config = dict(
    n_layer=10,
    d_model=256,
    n_experts=128,
    d_shared_expert=0,
    activation='geglu',
    routed_scale=1.0,
    router_logit_norm=2.0,
    beta2=0.98,
    train_tokens=364300000,
)
Below are experts of layer 4 (counted from 0) of a mixture-of-experts language model. Rows are named router (the router's row for the expert), gate (a neuron's input weights, with its number), up (a neuron's input weights, with its number), down (a neuron's output weights, with its number) and show model dimensions 0-127. Each number is 128 + 24 x the weight over its row's rms, rounded and kept within 0 to 255. Numbers have three digits each.
Before each expert's rows: "gets" lists some tokens that make up at least twice as much of what it gets as of all text; "comes after" lists some tokens at least twice as common just before its tokens as in all text. This comes from a sample of Wikipedia text that the model never trained on. Tokens count by the router's weight.

# expert 84
gets: " E", " |", " |\n", " U", "A", " e"
comes after: " |", "|", " |\n\n", "-", ";", "==="
router:170131097138151156126120152113113127092091141138163111143134138099131139109157084168114152123127106114149137147131081127154156120099085136157151094128120144094121134090081157160134160105140137113140117146110109094161124111147156168119112149132148093135110110136168136124096110160129133128122097075108142141136080117149099153108107145113124144162118143127148094101123137150107126104160
gate0:164116132119128106138144128114114132111098130145132166132113140157138149078149180111100125114105120138154111131144122140087180134087128152136143068100119118154117150131134154132133135101129182159111109224106120107147121111175122131183119160116127158091168129166155147185096141160079105122123146116181138115115148116103118154111149144139124137158149156170155115114138078136117113101166
up0:131140108121117133147134141149166145127114141129122092117120101121142093137148110128157108150119137148069144140134119100157033123158132098130089177169118138122123131108137105106155102136160096144129132123142135126123118125046150126137126094103139090114104147109103142059165134123183155136131098106086110135099132150167116143131133126146137104129160135080112133114113136138142149121141
down0:142103121116122155162160154118142137165160104156132108115127111140133124150175100161131119160157117151162106096138146110100091127133125112109133141188130093165122114160084139163146127139100133122119164076140133153095143118100100095110112126164141124146084137080153142106112088099132082132178125152124086130162170152139138091166145102117139121115138108133142143126135184124104157125133
gate1:106152144136127141117180135067086096131123064148135133132123169149161106164084128110135140186134137092122155126091110160131115065156153118127179114124112159158137121121088118145146099094133126122116156144124124127141168135187103127135108099102128136127144088094114152106159102141133092145118137120118097093110139146102120118138143148108085130093138140168134109152121147113126080134088
up1:115152138147167140119153133111141123160106074176131182128156136145208119148111069116133125148139148114113150144102126167110118072154137129141167114147099170150144116113097092124128110108143106107125159129123086129131143120163129134135127102115140108122144121115110181112145133139125107152123130090106088093118116142111091127127153151112065102099141164146114107151128116118118087122110
down1:111140104119119139131102118187136123134124085073098128086088132158123124097127112137126095073168136099119129119111110153088121094115085162126146185128181111105142113135142133074090123145154128171113116134098130093100123118143120142117126141155102138069131121140101113131111128099141100123125145145163115134131159097087116104131135105164082142148116094108099123080142113085167133120132
gate2:152131129136075117139100090155179143106144164155137109120086128121084137137157096130111158154135132151157116158159170130173115157089086137095172156156108150135102107134127125117104126122111123151130102127108107138135098162121150142105168140086076132134139166119163136132118102142187141125099131108110104140120118119151105103142098118140187122106098130141132169163142123138140120073139
up2:132126137144122116132126091139156125142168135136123152095119089149097132184119107143113162166108128110185103123112186115144144146138135090105156130156168141122100130142115150105100132136114155129130103120126152093176119127142153126110158154110107156102138162137124116156102147138154128117093092114084127131157138161145101134138143123107157086121083166122131155144127123113095097083129
down2:138109082166157170128176144068125191115110159109140105139121133148185136083115132062133164143157101138119127152119121115092153120129109149160109144123174097094113161142150132150128102098122142140136113152131088106143080119082129119145087122104118108126143158136142140125131164113157133093161132083138142105144123137138137099113131154148140119128132160159126125106130118103131086126122
gate3:135146136106107152125148106103115109119118140167153131125106115122054093128130139140148093149166116135146104147128116105127152148125156118117160099157123148130168192126142141150124143126115123100082137141142118159174162111100111126172112086103123119149142140126146140135122104125154139136128131132142141153115137185113107111144130090101092122110140137121143123163151146124158132105149
up3:145116132130136129115179113150105097137113086154152105103137122118079147117139127137130139161175119126153118137154135127141137137073152122131102090099153130159104150146141150160138161134094131135138111161123113164125156156148095129127112074126109169129136131171127175141118134080116142147075152159157139154157122158133111106118175105110119144164139120099165101145137110126139083117123
down3:132122110143141169152140117172119144129118125095082146125148114156129197096165136143124115114182107119118104094103154159106132145128137153178148133136131183112139122187097138097138181140114133130175109165092130076122079166132083111153121137140087162120142109114150135144139127128189168156163151100097127106139151130132171137137100144160085131089123148156127143137124137074134128147133
gate4:145107179136156135133141132133123125116170119136084136101140134160084116138137116123164139125097153102094137100129072106114152070163167127132108151130153123105121164150165105131136087149140151090095142121151126119120133113094147113098164107157124090104057099129137103126118154115092134132137146093153067141121119128107112141095106123093171162151152092129143128182185113139091145153143
up4:124100151100071107092113102103135116134140136106153117143097101119207142126098132114135124158135131148159106132125179119084106154161146114134100130111127144147104139105112148117117145124113121175149107108109159130104140152160105144133107125121108118145162123072091123150122114119142127074151119168130160145129149132119156144166154145139099099079117147126124144099080154104144072104119
down4:136125109133154115119121094119110116136093103151143143083135133077081123104147163098143117119117124088131108108128095146167120085130146125158115124153106103161151123075127113104145099114166110145161151139133123129109160133141134116165127095106125107180123139160094154145169116141132108181120116085130128129145116117144103129119131127106134099133146104094151153125108131094104109150146
gate5:115126156148113103119151107104139095149121132156113136136112132155135107151086122112122117120109152096098156118126125127087102100149126077114120098123133095179132164121155133150126121141113142104112122115094170169085143128114141109137138093145055109132114137148158130125117112121131110148102126118130080120091124175087076116133068166140141119126113113096122128139145137147125137175165
up5:116161143152100143133167144098114096130088124128129120136158098096175100128120155147112090120138186058055180152132120116171122083110112140110140114101111126143106118100112130144125171126104111124117140138094118114104135095086174144098108125149154105154107113141130179094131139137117110150095099112164081110078105096136079140139121114113126110119115136143101079160105137150117128186117
down5:124133166103144105158122116179129096082095142132129142152077135119161103139104107104134114134140149145145149140135126122140119131119130120057118139127169103135078142117159141143122166111054119111123141126139160110097116128111099162107133074140123105137196135163121174126098112087118188133108103135131117131123103110132124076141135137147082129104119149123135137117156088136134115137098
gate6:148098105146129145144135160091116140118097091149156125145125164154179141096139122130127157103160114150112110146162144176165196111119111129129111107110107155124090099133116125103172168126160109124146107118165073122156101169172100145170141131126113167152085096119104132114125140139175114140098141122176173084134152128160111113118143104162111138138139115117093181129167115165137133179155
up6:118129141089151099122141112132138117144142129090106136142108105091089092139110110087139077135096123126147145119111119113118084117131186131143147131155160125154164162130169161175136129103131131146112148127124160122116165109068170090111163138113143095097200158163147115161177125131087126163130108111078134139129081118120164133120152154097145099117114140133107102134103141044121143059105
down6:157154128157148175148157110089120117158107119094116144159132149107115126104127106113122169139183095129124146170086135121104164101135177140099094104096131109161166139127136137125098139151154150164099134106121078143125137143128133145160122108112145103158107127094108108120128117142125127151161138144161128116123158186137155097141107073167135134108134117075145110159115117090136129106135
gate7:111143121111134098130116126168145092124152129130155114131115106111115096161113137098139133125138145153164151157070116134132166120150154090141201091129063128109130156114179107140117134113139125152158107146134144129151130134135156117142129131154144118098173189142114120168129154104099145151140117145135105158140119105144133157164104144142163106169126133168144127105110136134119139133130
up7:127154132095131107105128139119136132119153135102126115174123066137158096151135085103115115135119133132141149123117108132140116160176147093102204106125123085142109097128070157097105109118109092130133142134110166138127116141141120116140102129119137118143136136114093127150164164147125111124184105142118138173146137136114117137148153194110116156096138171098107106112100146204131143146099
down7:124161144175135124116176129151134137126129114098121129139112116131106109106117180110090130131128116114081128127150109109186151149132090136108102138141106119149126118136162122127108086141121112140163067139111133121128112110204111108153147107109148127155127118171162131133115094130159136140098156117153125148120125109159112123150114132112123149122101121152161132165119120108148160127145
gate8:133138122105120083147117138127134093123131151142161137165135126139078128160147201112178163119096107149194159137094128130138179116170128167117135124139129125182135132147163119168110140102159158128129117155132140105079119111154180126136131130143159110096138123163146133138136185109112133125135128148110163138161149118120102155162149113118142107134122158094127110098100106143105140160146
up8:160174138139115099079154128126122095132131120150130144138126131087106114147093133114132139159117119089130201158117093136122164126140130117125166099126059111094144118119124107147135135097167092103101166159139173129126161116108141150134149127093176076120126135148157096108141124120166103128136128118157131138120128143109119160118156155124101124119102144158152101124135139148120128071123
down8:128103119156110120141118157134103143149109161097106170091139144133117167123119102112091166177169132134141122174118147145156134134145131149122101142133119143141128122130145118117168117172108141148128167156118101145087162084128139133168125141109116125118109103145121146098122122098119171099145096171218120113153184138108140152145138082170113087100119131062105119141126153122160039132158
gate9:113139129124130122116166121128124077103136126104102199147136133079186148156103124102152117169108153087117141124146111096120121130165139139151148134143099130116119128115105102142122138129097119141122120131131175131102176089079139161102111160143121101136125092090138128117157146155146103096140126107124109163147141128134132090107145161128126150137137161097085100121122163119130158153067
up9:123135149096139139132090117153126143152155139129142096108136130133073116102122164136133106100110122145155091121089151157101116151112119123123158131110100141164140180157177146148122119176135113093124162136132121125132115133181109080164130102127138154117161114151144124161134120107079126163142141135101131123118112120089155135112096090119145106114124124140160140119100099148140138105133
down9:146116156157155127099095095118127102159119130147160141124136129157128094170121159117103162140097147124110135146126096114190134130081116134159122148131103149084100161123108162143130155133154141109128119123106150104129125142134098161142136095081139145150174089150118139136147119136166110138131153084103135091106112103109128143092154139126077150124191143163139146096126161119112143128089
gate10:119068144107122114096146103103081102123131131179143125101147097145141070154117128122133123129119122116105098149157135128124106128146095163151113124135151119138103124109140132127166130131101145132111153123088147153059148145101121146137124144132122132122155093130113108139199129093105132108119077121113129163106161096103115144147157181129149188153122145115147127116114163123116139138128
up10:132080129119145129138130137093113138113135142119154160094165138118157099141144141145104133142116092132127138144153110129125153088130119178183089142135117151141120156106126151129161154110102162104151112128089101124098125136144117149104122148118141119153146135147140130122162141138137142099152094118146141149095188100098140149131142174152149189155092117090152139104108178136117152097124
down10:082166142101132122123163084148127136116132131071162114122145116150140171153111111130084127142112124114079080112136163114107151131148127114175116144118117132138116133103128152127127129140101106133087134123102128129121049127127151136155168117100125121153111146124123120115106128129084117117101164139154110086093115146148160131150094097130110122155104142112118138112125135139124159091166
gate11:150116151140119132158128132129147113135137132152135133114125127091156118161115134141105087136115108124148162145074153148136151104167127123105128133100121125176115134122157138125131121079098100100111141106116091136154141073171188133139126108119109198124166077142131132136112121157132142105122137092129150108108102127146167112107159163118093113107143067128144089125104122095143159117119
up11:096103112125146122096162116121101141139120099089098175105117090126138169062133123132160132125151149120092123112129109145107115145088116136139145150147142142097159137101074113113129169127131147129135132180145169100091111152144107151116145139167136119118142161146150127148146131143127142156126142154138120155123126142102118125162083092145148118134094153127139160125176132102146104139114
down11:122104142154128148142156115131123157122125120146149133132149159138172134125138123132123135153170132110132104157143128124093151132114146119129142069111117122076141136120133178109121111158130104128121148125137136137168128135110141117130126094122108124140130105147156123083152168102145081145121108121180140096114114086172142189117108148174129145150132143125060159074140152117153115141183
gate12:135170131130143141119133130133124136109134175163145146112160134142155118170112120137117085076098112101162076155118094100116164127133117092126165116083166085140141081124161139159169111147148105104117121080082115126115178139127142154074127150132119138124130106142131135136130119124118132112160133083154098150142111108134133125104156093136152161161114125117125133145137133128120195135122
up12:114132128108134135115153102118092107126138131124131107161146098107136132083127080151111120153128100063164128129162134114155093161141115116106095099089123101131148140130128124088152102160105138149131132103104150154110153117112126138132105165122092195153071090129105144121175133125117116145120154114151185131117144138183154124134160095154082140133140166069140148146150120113135146096143
down12:116140146131137110121124127179101104095142132121139130113102134185158111121119097127133110152161117114148116105115138171146150119140158128120147148130126071121100177117142150125168124063090130139102127143146149153073125101126115174128138115124116111091140131113125126121156117132170111112161121133111105126144142158144131130116130084154147156135111151110115145123140130066135130166107
gate13:113154167110139137100119106137129095146137128186133116154157102109141141154157086111141095113112114120087168117116129098138138111143136145149123120125089099145084094125177089138091134139106041154140174117094119136114141090118148139128168092157159121128117098077156103110155113114183115084139123124100101158148126168137153109133086143152141104095127154130102108118107122098111141151139
up13:111113113145127148138132132131128149118155127086116117098111181147107124101102151118142109140164150111180088104165132146114116141147143135140124140111138156071165148129114157126140120137135201113127109115143146176136148182111102082139095146101097128133125195123075133148114121117109140169130159149156131105115148131099131153105156116120130160132150117124153153149136126173160132123104
down13:137086137138129114138139115103161139136149110135114149146119105124154137132132142173089166104123116110150113121159151082103135139070140165140106148096094146110100149129114110129131110120133098149143101113159173139130080140142104108133124086117089128075172110191153130110114094123144141117132170098141128076106108121115156124114108110143102145089182164155145136153125117130173116121146
gate14:133108125143118119126131150182139137101136138135061119086105132123099125144151161129098165119169169112193162131136093111131108092097159120127101124098158077126129135115142135140149116143190158150125117069143111102128131122134096141117151122147118098084081121139151131099173129147153115143146145107133102107122113137161097144111135155137153130099127096089081081145110165140105169076137
up14:136171125124135129139112129128123123120089111130167134155108125138187122099144108148133106126114127165073095118139175147121122180111116185094164148131095204135140080149107127099109126109078123130130115160101097143139124132122128106089093158125135142139165164099119139149079115112138125114109129124110148114130131116143122134152147102132083147105134162141157159133153099153139090182109
down14:172128163186145128142068150146150120130127104123178159125120158149115160138102115132130127086105150119158147148141126134147118122088122095105158140127131121130121094131165151122144071124152089117100122158125141128123094163148121120118134107072169154094148120122108136128097087120085097136107095086117156053118130120129126123108153159176136119141136153101128110185159134153170111115095
gate15:119102146129105135122106108155160131136146141143107120123099133141123147145092131110151120146128157140134138154097140141137165096154119094114146146129138110115117165141062111080161098121158175090092166128108157113102115108174143103133162130128148125120171086118131088151130141115077118108118138141140152106138125117121152100161134125111148166118118124119197094125120142143137105115151
up15:126105129166131121098140110099089109177126102144126125110151147149125146117176112151090127113130142141107145105125134131110130172085120138103141100129117130107139103175145121143100163178118126147113178121150117149145160176088089085124105112157134129073081158158137138096130101111142106156144121128122112101100134145154141136110162124156123104129147087115086165150159115112154100152117
down15:132106169106124129108077109154137096122183092135144137109144115127137121135139139135123102124087129126146110090099075126158141137115113137170196099154140129124116136151147118183107145094113128139139086102096150113111100164127163133133119127113132175126146169110138139150142124162148110144143115113112120135140111125119132154101111119131112136155167149152121103086109129096114107155156
gate16:124111140118101118101130115077115060094128127116116146151196142124113082101104117094134164098096145148143132131144134130166170099120134117120071142125123122144079150122120103126099138086126146106156107201132112130173153067121139125109106164139124181131195182123176108163134127149115145125101130145108168151135119132096141169133117096080066081135123137133138122096141133114096129122131
up16:157149133163118133166135126095137120061118133147160121138173124112119052111105112130112145113112159157118165119144139105144135094082140143124073175117109144136064134104152137159132144117137168138151093146125069137135131044104159143117133125137134147096190127145173143132127113147111162123079104129098148123130136133134108132097106101124090097121123113127147097121165133111106099130131
down16:131112137098145120109061130156111089120118130114107144114113141129135167105151139119165137094111110106107127118082115133151147097152082148107144096148125132130138122087087130153099147123108166122156119143145135120141122141140166118149109188145146150144132134094124127156132137153125120108120113135113141137135103142136095138156105156120172098163064155137118109068106098152066149125165
gate17:115138129119131130130111131157136096090119126132138104166139157156152107105119140129134129096080146110132104128103144112162163104140108088141121193116079092157114125119167134148125137134132157106181096129137141122105149062111133118116105129145138140144130117141125091140115144120065161150095115110136115116137149114114124128129148125126116106135125105091111155083171138096122136149117
up17:125131137118116131128099129156149089086110107124115113154124165162153127097145148150133116094110111116123101137120155126154165140121114082112126173118084093134104119124114124130136130123180129126179093136145165105100129048096117119128100129152122145126149121151116080115084150130079137155098118115140138111162148110124128134142159113131109124128135110093106163117194136104129134146117
down17:135115130098118130097070149144099077120130124132122150126130094118159147112163129114156153099082112112117144126099085136161154122147073137131137099180121146133151123083114111155110145104123133123140108124136146105147111142143146151152099164126161145144133155124131137154119146143148147098108125073100134169126069136119107145152114141121155101153100148124115095089140095165068163122163
gate18:134110139161135130099117097108118088123122115138125135147124109120109089148108150076144047130130107148088155142118089130137166155107117131100124122158130118102137165175169121138143156099107129119117147160088146136142163100065125094101147126127125157118172135171088125124064117110144170181161138129125105126141107133133122108149085125143118137154129098112170107114119099127122096115133
up18:151094109177133145114090123107157118118106120140164125140146166096137065111135111138128085106114142151102135145103086139144165137128113162108134124165136127112122138140139123135127126105131106147148138121085105137147162111069144099092139128123156141126170161148109150118056101100125143199143123104106119118136085116141125126125077143143107122167145073129145071120111090091107064125147
down18:134129104127136135097117144133128131139095181112115167162153132161109123105129127104139134161119116102094105153128194091108137080169108136116144173120137041095151120097122121125135133134111119171171097140160117151152138140097099144110111130111090118126105129091148065118151166137125149134145110122122107121117132163110109137160108112070130125125116119143151163089125129092127106083133
gate19:111122124140115102128106099159137119127120101149126139150114150143104083106092163135125115120151146140142124117110157112151104087119164096095148135135110126155095141148176141172126114130153139113166102153121133124139087118094114093100162092109111117155144134102165136111143102072108113152118108125147100137094129138113101102141168099167105088148130111141190098140094134127136088146107
up19:108159134119153165123142125135110126162135105129098115098136118145131162159122131126144156110135149160139118134157122143119148158119116149127136151093156117135147126119098118082107115149117159152072170098137123155066173128182120115152143155157135138110139114178109102153109130132131145140183149141134126138124159123123164152132107137101136163130141103100075149158143117119142117113145
down19:097118136098117136139131109154119131085083167092120105152151157106165120101131120115107150113099157099142096179125135118129159150082125138100154108115097111121103101090116143136120147128144129130122068164125150142075109176134106141155106092185103138133163109147106117182144112120114117134163125111136111156094155112133083137138119133110118130134132137135144105122129141162125157107160
gate20:120137127100129100140121114131130112102122125146114142140106070100155133146152109124124125138147094162147116096138143113147134144046172106083170137138107122116158143111112134148145152134146164100125150116151107104137133089149127119148154131121095171152126116155161138097194146128141134122150108103169130171125121139158102127150141079115128109106148167164173176104148109091133101107117
up20:125148135117103086133131132119138119124126140137134164165113081116190141168127109098129148193114138145105132137113133109115130122133140109145149140191151105112135094122114131140161126112138093096130147134121096124102169143111134135046138135083108132158177161127134132100141112138159127139155124141115144156124090131138085120115118114117124121111155181145152156120110140101130119081109
down20:122121130160138140138107158090143141111117159128139073086134112111135167120140144099139099133101142120101138129144119111102092126138114149142152166132125057081146102131144106170126109143142105139104139100130128104134153141113159139152080167136112122088120124095116137149095107129104095146111101136159137093117126128129143160114170163114137129115103124103116138107100118137188111133153
gate21:126130114104119127143124100172127129126138133119088090110129136135098092139095126128131075141128138144094136066119105126124174155044161146136121119141056141116165170097150166136116125108131110134127152125120119134119103106125130079136146151134168135083107108135093130106113132129159149193139129142138116109126146126131125140108143140132119099151109127138140101118130167172148069150159
up21:105134148118123121110142112124123111145147142107111122135153146159161138174049105122125155165132136072101114165153137124172145157127105120117135154112120105102125126095116099104097133126076131106092145158125124107076140160184125115093131150093131141127171118111117144133119133158156116134119100106141123122071105118147157181112150164138141151168100123088105102116121145177171158112126
down21:107106131093147177108106138113145125092152110120125134074098135120109118120103174127127122117142119096088157107151116155125104147112112085105152190140142146130122185120106105152075141082140139102133136127106098097112092126146141125128135154109107107129108134120130122154122098144098138127150092119135128135148147088118169170151134171142152114097085120109110107104132136160134101106113
gate22:123098151131120114114150110117143117126113107093132158155131132129172073113153124115120128114078129098188071119115179118141084145089130109117110088106132100097126147128093101122144117136099157109121097155096101117120101127161130148198120142135132127120111118139115122154133122137097112107088122135173148130116116093102143171105152142152088113128161126118110133122158129172129081089124
up22:108167111134116143130115120141086123132157119161124133112101127121105159145112108132150124171167120175057184160127101156136134119136145147137115182164129130153150090149140133123109128141168104162139142085183159160137130113096101094095108093134103135138127141115133098113141143106165143163172151129113075107110134148147132071146084089108155133138096146158116125145094131096119162143157
down22:104103144108126146175120103136136139142169116115101075148114134134097162156123109159134085150129135174147108100162128086126124099098175079123060193132137142144109119160135136131124107148147172170098167113160119130106156130097131068135130128118115167107125143099128149136120115117126145077123159133150122106125147134108123103155095115137154143126119127113119167101094142149112143143139
gate23:170116125121130127151146126112088157071149137117162108162124159122116125147126102122095108140117123153143163159108129169126158146119112148157141094152104107122096102148133163165180144112163104116137104127118116128133123124109091098148066118134122140087117125143113139125150159135150168134129112101125080152135095121074116120094100147128091129139142183121121138132134165104142061138135
up23:135151131156168109133135166107162103141118120119116139093149122146186107160169109132112143129138098125130115161149118101120091105168152123102107152114139134131118150123106085110101118110105116125103156125128091133104129113126165144117171129096145088109121136127173127114109076136105086146068137128105192098128134115158115127120135136133151117153132107176133139132176104173085191132123
down23:127108125125112127151113152133149139122144120192119123111128142165155115152159129149119115143143116136159137127104146129160111168152174136100101138067120137113106137137142122139083136148100130105108140127135131123088116132113134137101146093091135122122098131127198130108136112125101106125098107157150149161097135140093126109134133161107171152133128087143082117214077144104082113096126
gate24:118108121147131116126123121112095124098140097101144106114132111091139090143129109120133141103173136177104141131123123131133133132134139158138100097149167144119093120129113139147105128150171094124153154107164103142132168118126105153128142046139116144142129131143121069117128143120179175179180100122137104134141105129123121121130102123104160127116133163159164126141141116108167129139097
up24:125135143117102130116132103164114113168133146118100119110122085135162184126095140109137177147110159064138137098141112088114139084148123081135172107094098078120130118145127144098113141173133111120108159120122169139143127137106109119109118152095106095160126140113093118077106125135137065103157125143097119097096129146152117136127108125140095178120128127125131126155119142095122149129121
down24:148176097120126131104114153123119131158109104108131137122144154108159143117119120115142142101132155121128143085131127153133133119131082135118124119107120124178144137162104146129097157111121135134136128158176145113183113148189164159097087142109114104130157145147112129097137118099163117155096126147088144157145093140154152135137132105154132132115138105163089108116144106118079131154134
gate25:133093146191149136116138129139126137158116103113136093107126197113115102121159102140101144146142156171115152128091133141113110113121157102120106099137170132115135122136146151132109107108163125138125130089166098120134167158122139117147166118125129133117156127148188119127118145123152135152141156126145126145101124147170155106090133138100146123165131105146113113158134156157132137184111
up25:150126151121142157121140107108118122129142148132163095148187187104125097102101128145110095134114163103094118118056133128140136126148140150146099109151113117133163108135160159175111131136119153108137163132123100111159170140117141138147121115096175141154134080136147142149135156101101135138139096125080106136116157131137134137106142142142113110110104093114153119156103111141130149127104
down25:133123127108120114086154112096119160114127152128109154129138145150124187146100101125128150143110062136143116119117145123167175124096161169132080106136139092074107103113088103080104143123142147139128142116182117112143149160096123107144158141122167115100096108139137127162125136120107115129152175138121139124131140099072127129125113121108135157138164104111103111160119124158134130112109
gate26:133117145145119094099129090161126094124147110118130132129114107137097135167112118105108126183108130098133161122122117158139147126182129126128157115117126135132126133143140170159158062109149098155128140111090171128139152140147198142135141143129102139140175126114126103119110107096160115127117164087091116134133155134136130099134130107160145125084093175138179100182159122070119159153130
up26:145121130145126134119112107146150096122137132130136142147141127141105161149135116121119151169129135115115144133093112137116159153188106147155170117147108162101114124146137167173117095160149112106167137104077129118149148150152191157130125136149118126150175162106168130103130101087152099165084130089093102114157131139160101082123112094160117134111118175148183104132156116083110168134145
down26:169119141141134119095162164138126140093147139121166135100137132143136142110078133038086114133116116099096153121114114113114140112119105147115134175154174118075155165136151165165103099130137142108138140173107133127137102107103136128087121140123147133149142139155153151091096123108134140114085098111158143104159175066130130111082127144119110137122099151153091125124105158148117100133135
gate27:121136153183098126142136127113106126128126107117103181159155143171139150102153146135160115135085113117086096154150107149124156126092120125119115159130140108110134144143110117102113119131057134090139137095129144111143160161099130136143114103102134143100120108111154093132168131104169100139130118110115162081159107097081171123110127129129144142125099090136180142146191129161138135135138
up27:107107105095175126093122114135116084163149100110124079087099125133139113110096099130119133107189137126179124066130157118112108121128119171088116130122153144141118115133117147120157122116150149155168124144112123149111094125201098088122149145124102140145121148117135158163096105131121150147100149152157124150087147158147102124140118113151137110110168132084074129127114153112121119122132
down27:133130115164164120092099094116135121155138144138143138137129130140136115152138165133116104130147136116113129150119135145159146122073103110188122171135097110124118146141098111114142123146126166112149108094194154128124139153141111119146129167172135108158144122117145124194154115144128151099132128143156125070143090124126115165110136119144148110133162128102144091130064146141162101140148
gate28:134081137120073127112132127124099112143141126116135090145129135118123139155112149110132143083082142096124107108122121086094099100143113130126109100101127089136131122131159163174130120125138121128137185076116138123110128102147104120133122116175114093124122143144165079090106078147100105158161106114144135093095123124136138131109078065091129144129122135116146087130087133074126165161147
up28:110154145141150147116102121133150123126102151178113117108121137154128112085088117135129103127163143139110112109140116148113174140141138108100141132157075150140158143126123120101111159151100121060110079161111114115121120100170134121110112117082160128127148121109122151153116100136109135150082174090151139148119107155155095115161118150138134111119095080101180092091162118182154123139130
down28:118100126141143155114120151143111130159133133110134155157099167143119144080155128133157101132132131119163144093102180117116112107164147129121185162142109116095132165121193121083117141143124101118128115101084133173130136121094119129129115081118146105118115110126162131109111119070128148114104129069139143111111145144102147112121117110132172108097151109064144108148144121113192116138151
gate29:113127104113130107147101155080138146087120133138158076139166142130142171156101109103159101129116124125109153099156170144132139147150103137106153116125099105111100126129104127148123136127124161142126159137100104144125140134118130126107117159150177102135134140139081118098162129123136126110128115126083125147150122141122139145138141134117105104121130146185162152164080145134121099105109
up29:157135157151147139139135098144131109128141156086135172105109129121097124122129140112143139101111147139183132139120096098138136118133179094165119150141142138144180140137133151111117108133111114139136062092130170141115128125108118124153110111099106152098140115126204104138092119141120140136125146120155137120113142143097108132095125130142126138106100111100113102112130104168133138142134
down29:137123144091127104150098114131147107158166120153098151144157155104133117147129092101134130154114101110140132149086116078105139132112171166124095153127128144127116103135098176144134141121133108092138121163115131104140128133103137088101100162144156136144103117113115177086092115078105118125135118136143115158132162155114132124146135170087103116115149112159143122142102125149119130153150
gate30:118121116092097124113143141149120128122125110121141089124111119159115114104110138124106139139155161139160126119084152138133103092144131108132113074141164150140106128141137142072129116126120152152150070091113086126113099125162150092121124078090138142144091122110144161163115155129128168106114143115137134140110151129126089136124182154154132135109144164106121108144135134138148140124126
up30:115119166134180089114119121094134118152148136127089142115118111147141131178139143122136132160141123100113094125163134136078130164109137135101148181081122097144128115137119122176131109132135074108081174133156159146147140115123110095139117131146121098098170112129088104103133097125093088124136119131126130130141117127100157090104112091100142107105114129123154133114116150114116080140141
down30:145161147130137140142112095092103092129151145096086114102129119130112132118124129143170126136140129116148125141114149117127120172133081113035139112132122104132107113104150108175100090172102139158085093144133103137135148140124113126131098143104130133101129108132056119161142084091151137131145106108129153138129161120126121161107147113134140138120143150117139145136094119122167170122121
gate31:122114145167080114137115122122140156111148145168112114148108136137147136149137056117096117138097121148094113150133136147170191119140164122128158158149125117115127119142145106135094106183125125138111161074156112136150149159069144141090194121122147153156112079151129133115159138129145116117139162105110097117116094113156151144113141125131128168138107091153142098142168121112190117090144
up31:142155102096149132128122152139136141096100135124147112122118107114125133116091174120122104127152103132142114115145121068092095195088099110114111098135142132159131132127108136127142173109158083162144102179100129128119090128146094138143067107102131103073124158138119135106052119126092155192071063141137157116157143127142086122120117156150129108108160167113154152143127130155097138177110
down31:143112163120143071137094107145135105167139128173142163147139116126107145144104122108148162147122143151126174127142134126130159144145102117121099101105145128110104114097128138108094104104120116137141130067157154119139163130113146111142100101161108122161167122132118131101150192103130125150131103143138112113137082131121128133120123110106126140188174140155103170121083082141119130152122
gate32:097122131123105124124128135132129125110135115128138120109146105172176113126091155122131178109137138146215120099123197126154115126174133148117123123135136127125132095121076103092104137139122131113151101114157123112131114147141102135066103102143081159166106125106139096134129162123099097133171127116113151141146130125101148142181146135125140146127137109076135156093115126111138088145085
up32:134148135142083096148122116123144132101108140127145126132081074178166104134119159138135160136121130120166195121119176139157143112144105126120137141132139162158061084121064145107142136152150073122138117154127160073105094131149141119106134118162108155138113088117128095114103132132109112122125117126128155137103146121105131103147127109153142163110126164105123122109136143111120111147129
down32:092146121102124129109087169161123129132126152142106158135109100154164114135130158111141153086093106108134111115102129118150153149155085106106138118152093130136124093114116095141117123114129129144172067158123157087154123156169087143140163154133088137127144127116152131163151154110136147154129148083102146184120086102152078123170107162127131144119134133137140137135149116114080180139128
gate33:131117125139120108122115142176107140155176120092117153148172154125122145099159169119115142129105083113137086152135131153092133185120142083155135123130158120084084135115161095104118124142111136111147089139131103134138125121168117111128138132139108175102136133097104093156135109111105096126106141120165132136128134119103160138111150117082104134175099105155137124103136139118124136151082
up33:108142164102150143082093106144138124150115136153125121104111111139112146143116113110160146131154186153123166094102156076139110085136097158124117153092132146150135104147127141145133122136126127146118149140082147135113158139069104117097138102163122107134115116144121121139147118121139138117144137110107140109117137127113130168138104158135148093090130146109102110155103105130146151137145
down33:138094110113135156148147120117099117133149110126151123158141124144144122111102134119106146115108138077132117127128127093133117112151109176092123172150112097146123083140127136160151125139161111149149139095128129092152115117161082121129135113171178148138151109120107133121140091076112102098138154187107106144115158133168128117104108108129120087186174134143134109171143165120178153151130
gate34:115126150143140125130098121126147130122134127138077126151131155188071155107146160100134119183175129126172126153141113126102144158115186150106156121106167159121138126158145124147123129148136125142105107135123114136082126102137107136104126121118098132100149119075161130069130170075124165145175142123125103149118137145147116134138098143173115171158135154138119130155108145138128143145117
up34:122137126154122140132127129110139121097130111152118094170129128179092136116136107137143121174114130144162148157144118129132143133150171157107153112111121162121131135151120149159157127135131110158101113161111095118106147106113110123086139111088142117084145123105176164075141128096141117160147117106111096153116115149156080112126097150152139198145135138174123142160105175099097132136115
down34:134138155137167134121132133120155140115098162128102143130168094116104170140162123097127134133108174126098165123158166085118136144109139176159147134143155146085132108135119162111104125128109148112115099074113119130087125169125141100151109141121111132125131124121133148140124162111104148115138071124121125124132107122117120127148121160118131122072144170116118124115088165084152173123116